Experts of a small language model: width 384.
Below are experts of layer 6 (counted from 0) of a mixture-of-experts language model. Rows are named gate (a neuron's input weights, with its number), up (a neuron's input weights, with its number) and show model dimensions 256-383. Each number is 50 + 12 x the weight over its row's rms, rounded and kept within 0 to 99.
Before each expert's rows: a language model's description of what the expert responds to. This comes from a sample of Wikipedia text that the model never trained on.

# expert 10
Opening parentheses, quote marks, superscript/subscript braces, minus and plus signs before numbers, e.g. "(m. 2012", "(2.03 m)", "−1.1".
gate0:62 42 55 43 53 33 66 54 64 37 52 66 43 55 69 49 64 31 56 69 32 38 52 33 52 54 54 62 46 56 23 63 34 69 39 50 22 48 65 61 56 47 65 51 57 78 81 60 67 49 58 37 54 51 32 53 31 48 32 43 38 67 39 47 46 29 34 49 69 60 54 80 39 53 54 74 29 26 36 64 47 45 50 48 51 37 59 52 67 52 52 28 44 41 47 25 68 47 68 45 52 39 56 41 55 47 50 45 43 43 66 75 33 61 56 57 53 60 56 48 61 20 37 53 60 70 43 71
up0:51 69 51 45 42 58 44 32 31 57 44 34 43 31 24 47 34 58 26 66 65 47 51 58 62 65 55 21 51 62 70 45 76 56 51 53 87 40 56 63 35 55 53 52 56 39 27 42 59 29 50 38 48 44 58 48 51 40 76 61 43 35 66 52 57 60 50 46 42 35 52 65 63 58 59 23 78 47 66 37 63 57 47 34 56 42 37 67 53 63 54 48 34 51 40 72 28 65 38 50 64 58 52 39 54 45 33 34 51 48 44 36 60 61 64 45 48 58 53 49 37 73 24 49 52 58 38 33

# expert 56
Number digits and number words in statistics, coordinates, densities, scores and measurements, such as 2,466, 15.177, three, and five.
gate0:38 48 39 46 53 70 50 48 41 54 36 27 51 59 52 41 68 61 43 62 51 58 46 42 45 57 57 56 45 56 38 50 45 52 45 51 37 44 47 32 41 46 78 23 45 36 42 54 57 49 56 35 59 49 24 59 45 39 59 63 51 54 65 49 65 52 43 25 50 50 58 48 58 47 61 67 69 28 54 31 56 70 65 48 48 61 69 59 45 43 45 31 41 50 51 52 46 54 47 40 58 45 37 59 44 73 42 50 53 54 63 60 58 62 52 64 41 51 37 40 57 36 41 44 46 30 32 50
up0:51 52 37 79 56 35 43 52 48 46 67 63 51 32 44 43 24 39 55 42 32 31 43 61 38 48 48 46 53 33 39 57 38 61 51 57 50 49 59 50 53 69 35 51 59 54 53 52 54 73 45 60 65 51 59 54 55 51 42 21 62 80 51 39 40 56 64 58 45 55 44 43 45 53 50 39 30 76 38 77 47 39 40 54 48 59 52 41 63 59 51 70 61 37 56 33 47 46 52 62 51 46 58 51 62 54 56 42 56 41 42 50 31 41 41 43 63 47 46 57 44 64 51 61 61 63 56 54

# expert 20
Word-final pieces of surnames and place names, such as ford, shire, ley, bury, ington, and Nordic letters like ø.
gate0:78 50 39 27 63 73 54 63 50 36 56 50 45 35 55 30 11 50 47 46 53 51 47 45 36 44 66 51 62 39 64 34 59 58 58 52 61 50 56 39 36 56 53 32 40 42 51 42 55 70 39 35 67 49 58 63 65 26 38 38 57 66 62 56 62 55 40 57 55 57 54 41 37 37 65 34 42 54 22 53 32 27 29 43 61 34 41 45 25 57 31 65 56 48 45 36 38 39 64 33 52 31 57 60 75 47 69 43 68 62 60 42 43 48 45 56 25 54 59 49 47 35 48 53 47 62 57 77
up0:53 23 28 36 39 42 41 66 50 63 51 65 17 40 46 48 45 54 44 66 60 62 49 62 54 38 76 71 67 27 50 66 51 31 27 45 69 58 45 47 45 35 54 57 38 52 67 69 51 65 62 43 42 41 62 61 69 26 57 51 77 54 56 47 52 39 65 50 62 38 41 52 53 50 45 45 66 30 44 41 53 52 45 54 57 65 42 45 42 64 31 66 53 49 31 70 37 61 48 57 55 24 53 62 46 43 50 62 59 38 45 38 37 60 36 61 46 44 49 62 70 31 40 51 62 62 51 42

# expert 46
Structural tokens: heading markers == and ===, list dashes, paragraph-ending periods and blank lines that start new sections or items.
gate0:36 47 44 51 61 66 48 54 57 66 32 51 35 43 49 43 48 57 67 61 56 67 49 55 53 51 30 56 44 46 75 39 64 52 55 55 37 29 28 27 50 38 42 58 42 63 41 67 50 36 64 45 51 41 57 31 54 53 47 56 61 72 69 64 51 50 50 61 40 50 66 45 53 73 46 54 43 47 74 53 69 46 71 40 37 47 31 34 53 63 48 34 58 51 45 64 58 46 50 67 62 41 48 60 54 51 50 42 41 45 55 52 43 47 67 49 57 50 25 80 57 62 57 44 72 49 48 56
up0:58 40 53 47 32 26 54 39 46 50 65 54 52 54 51 53 41 48 35 47 48 54 43 46 47 64 81 38 50 35 54 63 28 64 30 48 55 82 61 73 57 68 55 45 59 43 45 33 49 53 36 61 63 61 43 63 36 56 70 50 42 34 26 39 50 52 55 50 57 55 38 56 50 19 59 42 58 50 32 44 35 51 22 54 62 51 72 56 50 44 77 48 54 68 40 44 49 55 56 52 44 47 53 37 53 52 39 41 44 60 32 49 45 51 23 40 46 47 75 43 63 45 31 46 48 52 53 33

# expert 1
Sports words about winning, titles and events, such as win, Championship, Cup, league, Triple-A, in season and results text.
gate0:53 51 65 35 48 48 42 56 21 60 49 66 52 42 46 58 54 47 48 37 50 51 55 50 22 48 29 64 40 45 41 32 61 50 31 46 46 30 47 74 27 41 54 45 50 71 52 83 54 64 70 42 28 68 68 58 49 30 61 36 62 38 37 60 47 59 54 58 39 21 50 35 48 23 64 46 63 61 45 16 44 57 56 57 61 38 47 50 50 59 55 33 56 28 37 40 67 50 51 68 62 59 63 49 71 53 71 47 53 50 25 41 41 60 57 39 43 38 35 44 38 43 48 43 37 26 66 75
up0:67 51 56 37 43 58 68 49 73 73 63 39 44 55 48 57 50 61 45 62 36 41 66 34 60 69 60 44 61 47 49 60 54 50 37 42 29 56 51 32 49 28 42 74 59 44 52 50 42 42 72 56 57 55 39 66 50 48 29 64 61 48 65 21 50 53 43 43 45 64 69 51 57 76 48 36 54 28 64 58 57 43 57 41 53 66 53 72 43 50 35 42 47 47 38 71 37 43 69 49 40 51 50 55 46 60 28 38 48 65 48 40 58 35 45 64 73 63 44 46 47 57 52 44 53 50 45 53

# expert 58
Second pieces of personal and band names following J, K, Sh, mostly "et" forms, like Jetland, Jeet, Jet, plus "chronology".
gate0:54 38 46 62 62 37 28 58 61 66 47 39 53 41 40 51 58 47 39 92 61 57 50 65 74 47 64 55 59 70 68 64 50 57 52 37 71 40 47 35 44 46 41 72 72 51 54 51 30 40 53 64 34 34 44 30 56 50 56 57 55 49 66 56 53 76 45 65 75 55 35 30 53 38 45 55 39 29 34 53 40 61 63 44 27 56 50 56 38 49 70 60 62 58 53 38 63 37 47 44 42 62 60 46 25 43 62 35 25 44 47 60 56 54 42 36 47 54 48 62 48 63 44 49 57 66 49 34
up0:61 39 48 51 57 33 52 43 69 42 46 34 39 36 45 66 57 65 40 69 51 64 67 73 43 52 68 55 56 46 56 67 60 32 51 39 75 65 56 48 33 68 73 80 71 41 60 42 41 41 59 55 30 23 43 38 61 34 39 59 46 50 61 57 55 59 56 48 56 66 37 46 43 31 57 65 47 36 28 45 38 41 53 39 49 60 57 50 45 37 72 42 70 46 54 36 51 33 49 48 57 53 76 31 32 41 47 19 43 56 45 52 49 35 58 34 54 56 42 77 50 67 41 59 66 35 63 44

# expert 39
Opening parentheses and quotation marks that begin glosses, dates, years or notes after a name or title, such as (1915), (country wheat.
gate0:49 48 37 64 37 61 66 34 74 47 56 40 39 61 52 56 46 57 78 42 39 50 31 35 60 46 72 74 53 68 23 46 48 45 46 25 64 69 60 45 48 47 44 62 46 70 62 56 34 55 26 58 22 65 47 50 43 54 28 57 31 46 56 58 56 55 56 47 61 65 47 47 49 55 60 62 59 38 53 55 70 50 45 68 46 46 69 57 55 49 37 52 46 35 33 55 47 38 49 83 51 63 30 43 56 47 36 57 46 64 48 26 56 62 62 51 60 53 53 38 58 48 27 35 58 37 57 64
up0:62 55 21 56 38 69 47 27 65 47 65 43 28 62 41 36 45 42 56 28 47 34 39 58 39 72 49 47 62 59 34 45 42 59 42 30 68 57 45 61 51 62 45 41 66 50 69 60 39 39 53 54 31 43 39 76 79 48 47 50 48 64 65 50 52 34 44 45 52 56 46 43 46 61 72 59 51 46 62 69 72 41 34 29 49 44 68 61 67 21 54 49 29 28 23 56 66 43 64 62 69 63 51 31 68 44 44 40 47 43 47 57 60 49 52 41 51 76 52 70 50 64 39 37 58 42 65 53

# expert 42
English first names and surname pieces in lists and credits, such as John, George, Paul-sen, West-on, Johan-sson.
gate0:52 26 49 33 49 43 47 78 53 37 36 25 41 57 54 44 46 43 50 56 43 61 58 47 54 31 42 55 54 52 57 55 40 64 59 35 42 46 51 45 63 50 45 40 43 36 29 52 37 59 37 37 51 45 32 40 62 66 54 46 63 42 22 32 42 48 66 61 57 78 53 48 54 69 48 63 40 57 53 41 52 56 53 58 53 62 66 50 44 43 66 45 59 31 44 24 66 38 38 43 53 18 79 54 65 48 32 81 47 45 63 35 46 32 55 38 50 45 42 46 62 58 45 37 41 54 60 76
up0:63 51 49 17 39 51 47 59 75 52 47 64 62 41 53 53 65 45 57 22 57 57 37 13 51 54 40 40 47 54 48 49 43 54 42 67 35 47 61 51 55 67 52 45 55 40 51 68 64 51 49 50 56 63 59 45 41 37 38 47 50 53 49 61 48 44 54 45 39 50 45 66 68 63 75 60 48 39 32 59 59 41 36 42 56 45 66 48 79 55 63 43 57 50 51 42 51 76 41 50 46 47 51 37 35 64 60 34 58 47 53 53 61 36 44 47 65 26 55 47 47 30 43 41 51 45 44 47